Experts of a small language model.
Size: 10 layers, width 224, 23.3M parameters.
Experts: 64 clamped SwiGLU neurons an expert, 4 picks a token, a softmax router, a shared expert of 64 neurons.
Training: a variant of SOAP for the experts, 736M tokens, 5616 steps.
Below are experts of layer 4 (counted from 0) of a mixture-of-experts language model. Rows are named router (the router's row for the expert), gate (a neuron's input weights, with its number), up (a neuron's input weights, with its number) and show model dimensions 112-223. Each number is 500 + 40 x the weight over its row's rms, rounded and kept within 0 to 999. Numbers have three digits each.
Before each expert's rows: a language model's description of what the expert responds to. This comes from a sample of Wikipedia text that the model never trained on.

# expert 56
What it handles: Word-start or inner pieces like d, ad, sub, con, elect (Squadron, daring, headers), plus one, two, and commas in dates.
router:554475429547469512481499596485469525523512504458500507497507467516479484496532536541490505482465452498447510468436509485470506383527525541491539416490484466514542533507488506439476470578457506535495500549543512512500537491452470479487504445486508551526483550509485484457617528504506498489494516569478564509488538449422476503534475505480
gate0:484534495468568514455548566499429434495467502528561552506493493520533535491520513449521508576507520544543449549524541515528466457461530510530580433462414473470490473507551475461498498499521447605479467504542451513537510434505542491509493477531451480436546471476564525529568570477468515474525527490473430514552443503431513469498519544531
up0:536485495457453503550529477464437517504543502533491499510494561425493490418494539487478420515449517482446488497488502452498536499479517528549505493570473581438468517496446477446433506531562478530499492496445525563593532585544461440558506519445516500558516503504503519509520578492503491510526449559584485468562506600495475553446539444544
gate1:501469474482504526500451495495481480588525467530602442613516461551523491525480501480493486536488487444566503494508450574534543462473462578486519487481533514456455432565514560538501528526489599553527516452521452505576536487465423538536496462464516526544426493555485535536526464545552501552516530493429512402484565519471547491521485445517
up1:501527493522477476450560496547505464491488461510434462492402507536475511508556556488515548507527447514497532492458486473441543489513469442573456456448463549452467533484446478495545439455468474503421406498487529455533441554490539469552513473498568514496472541487433493529497386523498516535534488505521510516457445513500504444518615561528
gate2:542461488533529585493502500528485518394559491451507553462561522476583494488464491558504470472472453467532499535492541471577493522554480494538508482461513523520522443519406449537526568454455547509478477449558498475536479491577410503463452481553534515523518476504489514471508514530517549565520496513526450487519522451446521550460422454490
up2:488541471504514495458423410488519472490456505466597473503499491435489489540497465525485443557438525491542499480514523403408534520472490518431497529524483549526527492450516521435519482526479461440505474499526530437448558497505502507499551468490473525496464504468466467474530537471513462518499562436503489473536580439534444455485360482512
gate3:470546481430514584487505517475458509445494504500515486590487505480396501486497610476413537480596526507529496544441499524502505458474453529423554540518497508485515529532492493480527441571429524538518468491445524554476563533408499512569557465497462572490467536559436541542489492507583465569509542495474447549483512488537438510502539502527
up3:577507537461457532560497520533506494530575515510494455474489477514484522442530497502440480461463487512523555502487525505500510489456494522527501492486428505467471483541558529488528444510477540513515487531455459474461497532548530465501486513448481506538501484571488501528462606511506512443514499562492467530496506589517456440522458516529
gate4:575506509528516490452445520491512568480536520523465426509524524528590456499510441512518507556462457488484537462501456466478500518495413485559489520503552501491550478490572405534466482525484491514572594484487571536491458470502536455498546492473542507560477490512503554452485616504461533570485531540458494466488527471519466512422488488525
up4:405516534490529464502421502466554502537495520462518578512497511401508563488519516398467515499466434608488546459488463514555480559547465528483472464494511494508495578457548477499520508429483509556427506541552563489501502462553558535466490479560476568483546511561528497486440496481448579550479503462588493476489524539434495517559512526515
gate5:481495494510496503560474449542532521473507520480531564572483434449521494496584540485489534493456507460576548443556490501493453510559550455527495464537492517542430493537469470448525516553482493427559462516471501550560480470436469498524500459501473497447489461542480529468515492468533506480494496480552562477506527544434449553513465516513
up5:599546460502528458531558515426536464553520421488460497470495517555569512526463493466515563510497438545512488397465476544522634482453520535449561585463552544551532502475523564469527560458469436506514441502533585531530458435543472513506475446540566487526539542516458470522528476496513481554454501576479523579451514500526483529489526532570
gate6:483517494511539464559522468611532489526489525495532431476534539562501516467488440521548522508506504510497439447521581520496530525414514522477558501476492510494483482446450499546470526506483465494471544515531528474470544542523510573593418505481533545503468461513555535395534477508440511509575485441527510478531567492496499513568499477505
up6:503557460516521484530530492483494500556568520505476474482540514520483475531501496474528489506502501490467500538479468488540486518472528509425448443504494521459601484511553491532472553526557528513543515496532531540592493507535472416463486545480416530551525509479480548509525484454471511504447483459479510431464453513473526519474521426495
gate7:506488527548523586426531487488494449503570597507523502447483488547468515525473540470468487524432542522488532488387524577502501446496505496503523489458530506577456446493528518564456568495463436560494500473465508505601488504555453524451539524435481484441426459489458545493495491468419521420537476520497573477506473462417455452548471498500
up7:458501519535466499500492478514563443469463483480533546498509513499506563518493491551548519483517486515492555507519518440428479490508457530474504499495494448480483502522501440476507470489517475524548421474500558476497508543501509533504525562499533506469493495583552544489571449544529506572453496541573489407610496442541539483474504460480
gate8:537539381526476504516536496517559463465556471489474498476509490449563536511468521428458518537482518460474562529526536387482553510477552549505523554546527537498524512497470472464552503503519483563504452512472559467532453498494500512505522493544449564576505481450470511521447460477542458486543505523560485481438538528515493550450539439496
up8:525421502478463468594489409474506574542487486495521521566502432573554452548558537443583538501517489449480463545526496521548510524515497516496507497517490474523496535542489515499504486488511537440494548458556453417534457501480465521466534536418454452462551494506478516501473449529471467505548485534547511424521461521528510473541474503531
gate9:568561491508525540540478524434517542498521374493459451498535525518492427465512482482449478488430512535560471548469476486462422489499567528493482502487462429505470567575528436482452445490499495541546549505421491413530476455498478541511529598506496532488495477454487490537474497435509510593518583576487511424462489449435463515551492527471
up9:569470413495459508536489466548516430584485437482430519497500513534565444497554511548500430497465479534543510526459483471525468516511506522481447542444479527518512499466450530480570442528546542506541532504518525484525552440530497578472559549612557523543483490536475563473427469485442506506552540535436538514528375508444542492452518463556
gate10:461464471423516549500483519527429528480489481424529441492554499477494518511496507500468431546464508557575398436495497490488514428458480494549472525431580462392514393460476477504502502502482530491478567499556521502538556540527435530468454535493585482501549566477443492488501479458500487494542463546483500499433538544519537445443564434447
up10:486506464462484556516502450431482423488527431466501522572515494470480465475499540467505500524526510515570547503411536503456431443536521480477463499552528536464526510447449530504510485596512506516505521434474471491571443550497606512482402479520545432470557540435583527431583487494501518508552575563450524522565505483522524520478550522497
gate11:510474399479476533550489436438528560529508512484530496483526484442529526498529568490524527526471502495485468497468476481507512548563491595470544448500488517449491524527533587483482556509517527535481482494540554512536515447512481492507493520460545499501482465459490519489491452521452534472489479489508512505510524534488528538449437482473
up11:480530532567464544520478560463511573523507503447514464485464465441482517490494513561506507462507508454607536486438536510471531451507547480515478533557507449469555502566578513451517546555557464591558423531461482492408455482424523446433503507525460484572563498461468534504590517483571527464437507506441483535464408531450480509506534497502
gate12:517462477485483480486449536501423424528521510497464445483511558504463533419481516511528495541418518523540546524516501497545537464533544525503486422488442480595491498579460484484554547442464521557535461416518505513518549381463503536504425432511508537522496462477500536505513489460575478531476499536490496474532574401497477538500498521499
up12:438435550488495463539490494456370503492473492509469462505451484524463424386552529475492517564530502424466548470489551421534473497448533446504551450514477518452541439463485473550485452495549523447547516537514495482474450542503471531480466497477454496451534479532489458533471551554482514553511483509576484462500507510528488523494529487514
gate13:535461459510517481513425446473466443471462438615531572464487460471494496539584567557494467476454542563544482481477557536474466469492513551490507440522514443527478532506368498571462533483441492474526448467508506512494526524374553484569499456493465481532492510469524554515483589502496553472456490493506511476531544486567503474440441415482
up13:528487462523541513524442549481597538513504448530570433529521489542533511488510472503481534531531525464504520524583517474429593477431507477552416577479470543408544543471517497453577484470499473478438560505514469479500556484496454563498547542498440535531436505541518546568527451443526456503524534524482496510537488540480561581566513485436
gate14:516503479521559525491498595473478508417472481559476430566484482522506517480506489508453431488491445542536498530479478542458549499577444466469515479484483557493526475556470546513409551512455559545578441480504465505544539557467476467483484453447518411503474505571545528507494532490445557503444457525471653515480614459508515523566502455462
up14:491494562434495515572531510559499568492463490483495539454481560517512473486468559491488503591476542445502469491558469391569496498470510519531476457493443528524458508489547522450476482476484501542466489492515518486483484510559474505536514547524552497556529593501466446474448543477530556475527507565420482508467506454552537448522470472471
gate15:489552456444525482532590465509474509570515453412502482525477520511492436537494527488533519477455526460462482527494521480522463570491455494442484433463551534462578550512538468502518549509455496504464475601488531477511494540478525597505496468514463520451531557488481513484490482453598469568446511595618560495506504536492484476520486443453
up15:453523444566531474453481521559486540535522585453523523511539568534469493512493448506535581492470504517489485417532476512488503501499526477495385476462519458583513514565493514486515487527492538473483463491579497563447493514493499519484565467489466463526473474430505525426521508592458474530507504462501593556480429541523589519499433500547
gate16:501483450450506501569540505461449443514419434515453489532556440558551497487526551480450466495480440513510471527492434453509493438453478521543555421416468454501445513495449574598495540548484521505478538454490497589486513500458538518504510571414456508493452446433474541458520475436515440465521483579479540504440495467477511500564514528495
up16:450522536505447494464557506491504512449507453462441491496536529452466447558525537478542453408528540489464508471523575454486496490528540465488457451444467521591514509523547504498491538462454504521506489490480465520535491431489497473421558527462508540482462440527504521535559515423509503554485481463469489577463507463579520500445531586496
gate17:499495486544588513547487452464543489485464466522498518566510455454495482463516452596457491480512521486484488455633507534501521549509447535510482481463518575459478544498450552514471579538538497519528534437520522564502538462488540537596434498522517507507547398445466560494576574506489543518491471499536478513476560481489447522451496554511
up17:560489516390527511518525525529493543550478445508525438514583464489466531530429494498486492551497430568540448503477610488545447471540499485514547506503486462497524468499487512543498513514508469489529523506540462586468461562541467474536456472553557483487571474502576491493498490532469516528522461487437487466409432473483498500546520417492
gate18:485560517499529445424554376479542568483497526498515506535548439452517423474542520510542470479450490454525520487499565432534436519487550542527477490536485555528612532570521520452489476484519537471497496438504572519521454486489548489440487460566539497428511592568498496485472451571464465521521490471469502500503526530462520468555551526463
up18:535520493495464518514469552526513527497402513539432457516491458484519498510504415479441516427467462458537451534482539471497551566526539489502512451496510445480495480484479603518476482535582458546541564477555502507470479506504486469478497583458438459551543506506506496496526447526498527468508463550515563595493487555484488537539524446545
gate19:440492446473484512523428502537573505475485459493537490483484488482515489477512574442506540461438488514467512584493612478543488519586476543520570535448470476537514564520503439488467489461475503500530487502546519407518548495541512501515497619543477459554520503444562516461455509609506570471543523497517509440466500566542524530520488478473
up19:545527508516499467481414462482594513488531496421502482462520505470467527464514529502489507464605460485451486463554532514508514507435462468542523515478527517508547495423569462383540520531506522438452524525485522506524541452532475498506551440552460482578509494560416527521535485496505488382491540505441477496522495528556494446480524492511
gate20:572550564557453491560539521550457520481544564500523413461481531535433466478469452462445517479530536480496461437500548411448459489475483490467472519531486470511448481557553552506419463496517537529460439496507533516404456451547497528545559492564465484475532480579473481488541496496524467433514439471544526566394489525477496485440510478531
up20:464492531485490478459505447545509493433436523503617450524483471422513479553616516474486436520556484546435455480461526558476502503523557492544499487511537556576481472406502511510594503453505447552489501508507504463551529475438501539517555569471451457480528528514495550469492504485517520454444473472488495528487520529577588435466487491462
gate21:523536410509515493529525424474526500542461540529496492561497355567453549458516495510545485534458425480454504552454572509548538523464487557517506480508471576584552568515466523510467524553515511546509520538515461519436519426461541454575450575477470464478516473497497532472480535470554508469527457503462514481485464477442506513538436514415
up21:524437600482496487515423433497426569496510508474517482563502477455476576541498454537430411508515468530658450467519517507495505467506556438458507489564491517465557478482450578500549499518498542472504526524463497474502546521448532538442475440525518493462551482514482460512477526554489509546553562533543560480444561486487416506573480393486
gate22:524487455531559466539449514541480508447491460498497549563536526521567529565536477380515536472501523458480525499488488508512474455533473534489549579474507467538482525512447542467487485461555498510511509533545537508504525523497489491469473547542404445455560532522536501524609526500507486481474460484446512521493487504400523490471436478554
up22:453524580464520499453523533534522492416565525455484547492532512432518430506491420549478475579481471502544540482525563578506505523493505552418455522586436458455503498464502503531464484475500508540478492483547499498476440494487477534524527499486512484541503460593531563523440497451556457487530476517495484503496485446470530452492518521516
gate23:422471470493498518478538527521449453562530463475463456439528407595592474506489528499445511473544546502532470485531503502513467471493502560539522510499465455504538544505558538462517512490505498565548542512472484445555448481492521561433505514544519488488529445520437490540493544440474488487532422543537451488473473478517472498484499528497
up23:418545475539487458436546378508488503493527490514454520589495504548514508535483522495554525499538431512493514479450566472513490467554491409446508452557474552520530487537526435501494433493469486543467493589480571545547471487533519502500563500491487582508517487461488519412536519553531468468532476595491482485492559470466502458520497475419
gate24:475485453462513517470390597463495564443555517521457519494470544499493521526520539585495542540523517426528475447491522458520518466480520533539481454493545542523477510463566521490518530544478460527600489544458506488540515420493480477504507553531415568498523496454571535416448540477507582462473447575539496464437508507476521561507519525597
up24:489514499519454491490506479538604423572508540512518544491526550493455574486536504463458522456402509568525482523475515465491497495512531458470492500431498452493491526529499471495461596459491471548545469535493517559388522428504539539457462541453423477457547589569507473536410508534489543505492453560497473466503505447546503512447490501480
gate25:500492568480481413429529513538561523525469558469502473508479530532510493539491534546475497543544482425553489480575532441516531535484439467466514466538479478479440539514535463475504524504475516498498533471474485465542507527482467484580502637495453500451505543522432494469422407475522476520526526530501503497419466441499467445532466450457
up25:531499567577548498523448560532500463518514496533508547496436507462489532475501456485440415469500518513492519456508557539527511509506483585463471546463417573559491505469485540529457507543437520539435425528475434515470447520464462520477523535503524495485481513578511508533501565493444509509466473558464462496481560431508522437516473496483
gate26:547535547527512579465481505449452505440479547496547497493544496528543468495496479598493491491449499531550502432489522509520504458502481555524536548504461460518459524506526568499458481407583514537493488494477474455500459478549478521479530527499580446477474518566507500455493522443511484448542500499472518543499534485532462458527533537435
up26:444552468505473533480505469543520492523457477496498546577512517489483484554535477467481607475556407523454477474476532429436579526480477483508444452527491539502505505587505540536491551539523492467488506490506573440503558505498537480565429491513510508544499462530484513523488477616443482439531470513518515417410534527516470575573525449427
gate27:517475555513520487611439510457548546525488429474459546498417475546556487551444568502466516510486483418522539458514485435528499428491472438585482481510475489497504512466419521514519467520434499494496478492508524517491519452515471469484491549469531484502454515521454440479530399534468478552572498505533529518445505526496535533441436476422
up27:505567476493455487422514482447522465501528491428496429462569490495457460456473494515562431487470493486493534503473571564503404481517572484484460494614508518476504519469524461565491433500571475556553445506432532505527505488461516535497487526499473477552531463503507439520520470514437551514438552482452564612537473505476528533497562482525
gate28:509465534521548486505536561617511517383533464541563400517549542557469517495458497539539554539508512538538466530510520485518510436446568569425578455526471488552522459510456436459450553473439508510473440476479494497607509493442466506572627440494552464485515598463458509535506479521490471548512452496483495457478569449419504508496456476462
up28:517544504487482430385453517483477540524466516425460512461560454533542409589489552519568462484604521502521471542495551455490580482460443467458450542521473520451558534487502476489432504555472531474530519527430485500422433535510499533492500499492444499534442441521481443511530495530488468498560446503575485548499516511527554548475500547576
gate29:525491488507468531523490463450500523486463502463516481514476470503496529446532516541547475502477503433490470514523494567513519531545480541591484461502509534521461495486513512609546510492529474506533469507463532490519564537406434502458529468512460494495481507458486482530569548445461497560483478540496478450469546462575522443441499484534
up29:523501478519560503448468487595432541413523473457487481508499589465477495480478440497474464526446519488457563485536589444534486479522473552506576513538486431459495470484525490539499498545471497528489533532507435515481503485546486519404479482511588493492481531563475444541523508521494451561464456465518543449480579527440509536478512489533
gate30:508469445469534440438447545479532549498483525465486490474551414507457486460570517519497513495421472502506455429528540455571440526493531532555543482501470497498559492505508562538471546478522436517443547458501468532505491516501506533486476486529528534504454521547481535499508463422559529446536548547542556514518489595472492533495565513506
up30:456558477450587525538406503479490472477466510545484524494477477471451495413550486485417490507559549450394516562533465513504455502476468493517485494487553534492506563515578497476473530548536448463427430508505450472541589537547495518535515524464532548486482513501380461522468575443479499484539498515510529449453520500593426468544490494481
gate31:551480480549491528490465476443506472498466561456538494516532473486473532533485542481547465500486552449508500540478485484575483455491485498448473521472480467520571538437504528527527580453523570497570561488477611574596462437449530534525513514547429449491413494489496463499509528496468488563541443493496498451482542505560481512486564499455
up31:510574539394489530517447523525500529537428492473538488417473504538506540538398540520464469409535573474505515439434520532424503525429432496579508537514451433436463523476524533473505541489504452515509504523589522411504551485459512536507483511384484509583504552536454424510478504452466442492464538482545519534522475530432513525464423467513
gate32:473582493572476462460458507428493509551524438522540471463533509511509473468508456478455521605487437440481483527502460492494453460443504483521416443480518426544467438487498616499481452529450512519414538477492543558565454521506527467511459534472483553472470519498530484433612522486528463548540494565467459546482542527484503381520450451531
up32:483524520526475553492426580589489541583563485442509547472525362527464503443493472504505521470531491506484496534556519445512460546508566450464503553600466472449459519458518472508509565531477508511514522448452428467512477466380475485549516491515505492466418482556492541448512482415496494505566542579553463557536558522462520403517507564507
gate33:482510531494452441498537502516573592506496491478585494492449534596472483549469544469477550519414552444488589511483530438527484511555475448447475487560493448499530459503488509492555534525480463504541485522481440498498467445526454512472528509550508467562500476522512510503491541475479502494514579583557494499454485422504543486539415539494
up33:547534529459568530500558445579478526519483512434467546455489455430478456454568506418442564420488499424484473511534557525496550517445463527545495513419492523536514494476503439536466534524501486534426440452503532529557594477451557538547426489490516505460410535536494443490483494559393471553603512522554550521510480522519477498542580411488
gate34:584494609513546531515475531442480507464412498508514553544484459545539542453500503528458495504453497504460594478460504446512462479555478467496447419488532560514520586500496434531546518551500514474517496440483495450502557455426460500494441537474411447476502420481513532480547474509550534488552524541530473532543516428514489459601473490596
up34:453526522495484509461558555463422502460479528498469486553528521426490540434514530461489515508600471460500521528534466593491480544453500505473519484489513521516466510513467496451450501527536482533511489559497476493480500476489564491403568525506485520458521497405514522550439560494458491467464447494456493539408487508564505501432489481514
gate35:502508485597468506568507528481471519522520554550493452467526480518460495508493448517430444526435524515520479519513460497498495520526516502478424622452528454452569530493550557574473493432476559513470418471493526522516501521471490528526534464421514479511582483511525492529441479526495492505493490526477519475432469447549475430467480580490
up35:480487530568493552497472461511542502491514465522551506507542489541503473471495491495489527565501464485526423521515463485518488482481460456509529493488482461498473440487540491485488549525579520467470498518467564498464543485514491416487487508487531601444556549499528570520486518471449513427490535447443550442547506471432501469561468518500
gate36:468531485523561495521437533575539549450470446451541500477499454541430456544516507514565438415489556501564543510526537578475539494532531537475517520526579498543503485471484554521509443547455557536450572490501448520430507540580549562478527488560503521463528559470515476575462504499530492443510512558460528366565513553492506470484486529502
up36:545540534509493516505509546524532616509504522465454526490551455470492449550492524468418480543556427513491502472543505457581522530471512502519489528498460500469392488516459450487493489551502508545478430512542485458540530448506487547493531508523462509558513506469481438520479532455539508539522501546509554513514478457421461455604497501452
gate37:532526495461546475529646499500506575480535484464490510519569529495450520503482549494471517525519538543477501557555536434466519517497483458525460461529494505468526511505570447486476538555468558541583493534510431542505490478451452520525521500418527446489500536399509531481490476519521449470432556416547470459483475474441545464465508449488
up37:480506531516471427446417515440534479531524491487512494514487477523407498497458562493476509482488469535524493509483562519508450439481400532549436460493457504498460603460468460501490567443535501552481517506533530486506422512502482466471488581481586546460497520470407406522535498440551610469546476393561479533524504564529527483498488479457
gate38:479521484500513464606517494487497507567470483509431420483536530481416490432481579487470543541519499514471401436540542538470523505486423501517439447496505525493516446494500572511475491515508455530478467410464498530501454483483509452507550497504476556427513475527512386512487479469514517573473503530487487460469509525510465501498454497557
up38:464460518495543525420436520574442478515592544416611591474447490487473526423466469559521517449492468467399501471471511489438489549496596520510499553494562498513491547490495470465452485484475473497511513499536510493472503526400477519491519547508477517545505491477429549517487535534458506415422488499514539580608476521455534496482472485497
gate39:459531472496412532570539512492467471425477549449434445506501498453477492527530474470437433475561512506579499560447512521451469518513512499549484490558518481488540483509446463492489458530502519517424461431477489490476606577539450594510536507489467491497455511468441550435493562481522437489462526524476577557461554456506562486544490545442
up39:451527480544522515423545510476475544468487458515510496505485437553526515474546516480530492572554458478500527373449466438512483533497551506565464468456508520495525465531398468584516458505513480426455478474483522490509517456511396527538439502506553448551466480492581507497496478469519515493570544492462468481469510498498470491539517543521
gate40:553477542428447511540449557603515501486396499486537474552553482453520493450508567541524499440536507434476524472443516527483517525513540480476465524424535500501491560413551435532572482494546568473436513490471455404516511481456472495528541515462511529487587448532496526448491506457472419494531485463549510492534464493554441512529486499554
up40:456532547546575483532459474563523531481496475470527517557522541487527454452523438476504496470510539463445555466477481496439515460419511492525435490460520508485505494529564525492497538517473497545534489471500479529500500548487468518498538468549355472527510495490578529525484525598492504534497435395520461442468456506468497506538468494513
gate41:510540485466451570437552447509538506423513544450480514516491472603501493538500508539510508490492498503451492546422512500445501437487467443570455409451478528469545545492393536458571445484478589502474464508466482440503473525472542484565486491516513515442435510564526559450563521498442525477484532531500510449534444525459528592494462534522
up41:488556521494496442465485534501583505433510464478460515421501501537525456523530501522577552552527514475503576540464518543491496527431543504486464460601439491494481542459535531488521511519487487479430496503496508551411529472578561539511530464509478544491478501501481466485493378505421490509433520505533552532507477461508545466553519507488
gate42:478518485521472553525461481551490486454570469507431525509580467534486520541521465517543509535524530523469553577492514480505496438470484560506558503511489467411508428583515499491511474517505543517521492503513508502498476498423508513501530483519465491595472529555444526455506440497531484562503516479491557566523516563518500585442494530455
up42:414525481587479580566464491465551510480499508512529573507527583522482629496526464474505499473510443545406507462527516456460514530540465512510522514489453549529545442447510488468484499471496455503496559493549490465491528433486404454394455524456489482505561544525526552498545529429472503485496504497560428427448496501466483478485503432521
gate43:440488514481519451502482441555506536510502489476453536554474456531485556550466528448468587553553542508452538473459534436536511444538464504464460505477435448531559575507442436513593454573489576489553462521456506442583473408445574549520535467479539527576491521541452476493492468474503505495517486447445416488476498472474528522481497535499
up43:460525447544506511476537525534517505548492517475543471535507516520473537479474547523521509540417406502436508544507474458560450504443453447524530511496491455533489443443453505498444487531403402541448547474573500488503463468494529540501551482500527491565501484453527490481551583495522597513580427441488490483491502550490486493416512507455
gate44:455519399491484521492523522539515475472480583535479514490466565482500475563496474474475467518545491469550531440442515462491475488477530520456547510429545563566516515490506506454464533548493523530478481549469480522439531563426467554488543459473477459424516491472482540503491560504515474520525509485461533507469499499548506474534384454484
up44:502539567570422517490499526492549492534487487560533530504499535520512473489528445441483474513485485531568569507510495511449530482452481493547519555420582457479485473461504495481511486501442505451510448496548527504461464496450554523456507479555527596423452522589498443434456474487486511459539538467548549499472466542532454516464510480524
gate45:606497500521530462502508542455522561508562569464405522480512584498492482491524558526475497582539470498547548443474603475468526496518486488474445424508556519580497553388562505455514490533411504526507479581443509496571444480493463492580529473540536498456510454508540501467579533461529501527461549470522451473505520493559547432499437498498
up45:441509514528488497507528512488534451500496523471480460483437519597538524603449479496452461529456499526565516595441479457509502527475527507479454516476485451503549429498594516485512482474442458536542525480534513459557508511495507407481460526431433526512439468521481512413506491530496480555522527458535488489552424471454499579528546533563
gate46:520513516473520519544505501519482506496501436473424473575479434428404508485525533454477548501464571572545475480508578566557514505526575512558527486478524468524492384487538520459477550531461435438525521557480482530605458532538469528539551409568506472469503490509574583457504463463488547553474538603481477532492473462481529513531459479461
up46:513580486546520480454508455463535600448508541431482553455523474450533535541528490472523530481496507465488502527499453431490590510487535415485503530456470481490508462458539458523502478459494552524540481505449514541424503514529468485519465545470505493504548530532451501477497505527545464515552511527436498463487522468551515500550467442541
gate47:468517500560470510495542520529499537480473480479501484534528563440457465428535526497477508486574494548457539469486510474456483523490487434512476464518463512465508524451518428563546414414459515514543425494448584594526488486501514573542484505506522515491539506506493475494587489446503497514529446465500477457537534482508491552506525607568
up47:477556468521465497561439457452528436487527489467510469484473517604504546452533516510509557505497509520468394433507431469549515498550417487431482553538435534487413511487399510488504554499497521518461495490567493526492527517474464519546526509472477467545515452532516452533424490540520511507480543549480495516552589488530526442450485457516
gate48:516522472553456578439466488537494571557523582473467504491541543494483511506526552460508483520509458520488478558466520505521458419442551513525431481470522510489560471540478505507548508429441485496475435501501519545565476506528558537515483488487451522596567449505454487506544504474521551410480494522461506527492434521479525536549552536505
up48:535534487537551566499483437590563418497528432489437475402438487527476467480467567543488501470511477540417568480484486374444516456539485483444495472458477525493530513480546487498426464479494485581494534542477510474505532454443416521487539520524452425519560554488526491533517466535496536523491469492525502460497491441521542447504592471548
gate49:513528419500522513570540504460465520535468546519523527532550519489525533552523509562470523586495532527462502454510488442455450534466461515549486486483488462539488503453491489389516580553544487499528546494495524453483566510485554469515552498504457446484513542446482492500492566511476490414505508442449482526529507500490486438460575482493
up49:413432519477504487482494530533460445557523477523485484528518485510512443547491532488521454505455438491600527573460499434437478482491470546496464484437472494507500562545443550505449501496506472522449480489555479543487500451439519503532538517519508521515503486611493557464559529478527490571528507462453500473523511527545509422526493541440
gate50:467461512527507553524520431437504483495609500475467455493510501514484569473581514545526462474505514458442417482519531517481452480491518541487464480468537484480493575507519522455487517504513460505526469548520458494581503456546518512508492502555521577556446486490533510524542482494484556498473542479547482433424537496499504530456505480530
up50:544454469510510531529599500510475532504473491513428505507463487505537540504596484472431540462485462502531543457482557461571471517503530485527483506477503497521508531531385522483561444528534538509481509494434418580524427529449523529501567530508479508460436469452540539481547505498508459560454521484482465474542481457499553565534542535556
gate51:500493459482450548534454473465520489576589462497436478543471558504524501561574547506476543515450461431539490509537548494522513496525515518506413511501512530469449476443551498430530469465444544462501517523559501486529466427516445444493490519541500496553467487531447536499499429516453503503526531553501455508503460485593475565479516424473
up51:565564490466443478530499461434490495428477513445533575506526472509481515533492466533535477475619452547530516515560504475473425473488422528502545520531515483473554493548489469520527450508468538511533465472435571552463559535600527488533522449571482509487584530448513466521521438492530480461437527445440487459475517379465595483531498565536
gate52:519569507487570479459495522453510461482470535457554474533451520570556535455496579470435481519439485501462495519522546521451501484507522550510510522523476496514463498537486488477484469506404509578503502573499523510466490441557439490445486511454474445472511530511466522482507519475493488503557584457459502500502539394477510468416494470510
up52:492487408464432492504464484523467422481465503543475437558462408494504437487506559494561511418504554504491529515428487522491446438438505567475463524496523458526493580445413459447568524535515490469505507548462458488521551511486490535530523471520556548498518481489482477537499413483473503537479483564475489474467453503458491441501485413484
gate53:475503470522535458488520446493451485560513453461478503463507497514528445491522508510446521493477534504516442558502502456511374521431539548477527466371553471481427508401525581442527511600439496540480468477530541540503548443513517483487487511519492486536501465378450468410553492545514499535519549437584469473445513531486490516441537507519
up53:533534504489522548540466559522444464570519555572554448506441493443470536498477472532497518612494446516555502490497444495571484494498490518547547530478423563458374517569441481495541499435531482501459520486465438595532502500471423448505533491596504467461554442509466472509496492474490513525524536496515473505544466530410523468543488491485
gate54:489479457503514524448465479527458425508544526473550442519446487508490536500593496503502449513509521547534518510459534469550471476458515472520520508507500492478508509497550519471571509483470516477478476518460596520546475432500464535550477419535552455521470559496479545420514432471530427520536485485452470509550520603407529468509531508435
up54:486471510546537428587494525505475528590520476579470453466479432617469528458501458471514493526487488570469539409539501513505523520501505553486491556508504497441462564530474470484537534541393482484550547495516526435490559498458505523487472460432474441487462511552467482517522474426539487489465538540453475547552481496480496402526504442504
gate55:548538490488490496474474454525506514563469466530515502521582529574467526523497437497517497454477520423568464470537547440451474521509481453420548442473473550513450550588497562483487473493460497466428477557486522499506498532534477535490465505446509477483496555571586456491551508482473531499467515432501492529500477516496431496464526467559
up55:500481468500405516514450540466541456487497439423598482451524519405601483497514535570530505476466510566572529497512476553530476463444526521540528522525470476475494536516508479515474498486505583454521551473462523471463479507541491515496418475536489514510484506488494486553523427510468453506419444392560521421547463527466515518538463472448
gate56:453488559540426483475548527529549530451454548461462400481519484504475431433473515535462454527522522437517503564473519408497460483459455471507500493513535474494562436463540505486511514490510467466490498499448416496545526449441526501531429537527465547502565513483513514524458508446511429488627453559568432433576509501491529524539466473511
up56:461532483491431523459463520501509510449514546470611452487511526490448513450591581486490422524463495533435483512440452537449516477487455507515506492486544481501470585583513519463532563538444521466478527508485564559518445482590499505528487459485509489459457464515570513533436602461522454491576588552554559542437488518456490549481556477498
gate57:478495468447542485513453525484503485498519493505445483467418526523468507485595536535540489518436597528458478577490496473490464458558508572538484596532536531487472464430468462513504495521561491474560496529493503496487522556419488502529571540518496515448455527513557576452501547462544521471491425489471465428499499436521484525527528482566
up57:499499520545453507528539475498548492493539516546548439546499491545463457572527494506456469454484492463453608456484504505523541491473546559449434557499520510480477463504523563499516576475503441391526525474567435484549514464426448406532515514511507416541576503500455561539521535511505504474491501541608451476529455448477496569508460444566
gate58:532506523475572505582478573456500534446503484552470547445522443494508477498535458527475583434465519548488542540469487472398495552491439520550523490479611521470477467439506481467573473548439489611521510513490461457536520505499463528480490475518476502460547479487504480518513514456550424540499485577500486487535484543467495450498466479498
up58:511478558575554455488475529602415528442541504449469439521463580438487475418571486494520479532504506503491487460481486456529577521498551456521516460491470535508570572574460456449519571492477471402516484494498556533495533453542554515453468499450554487457551501491489516479434609534467485531525482527489606500531455468512524524454475544536
gate59:467513500424447475464522503522566487429508367502459475556526588495471439487503519519518456471466506503511459489450520433459494524484540535494532455521431484529549574519518544521486587535474503499441527464519486506493435505502524394501506519551505475475509463525504490473542440442592472532430466496519473538546439521418511534497500469435
up59:556510468473534444458481456480465528461466570557470519462462519539474495412554496557575532513548549427479476528501544517508468557572597524553489522553459550513554503446494447560460460489511462522475546504470500465464445472491513513443509537467463488505472526458555538474515578501511480530575454443503407468455522462497582523497475434527
gate60:471504490450536464513522495493469565480468490494512521524510428457478458503517546530476513498439469557577570535543540476489497407515401526501555463458509490497550468486536508509483492526395524542484469545508511482505499490541485523477536489558474533582444529561516523505436480448449472490495577538527393519495553434502508522533479495470
up60:501515474548500475469446533491475493440511526423497520463512569384525497519514481532448475566472552538489468496460549485532548523520461485470461484504444487465445454506489525527459481459522475518538494509449525522476445495467494498517437514485469463507563402500466501560510539428442455468454503426556551537493473552499515421496529479473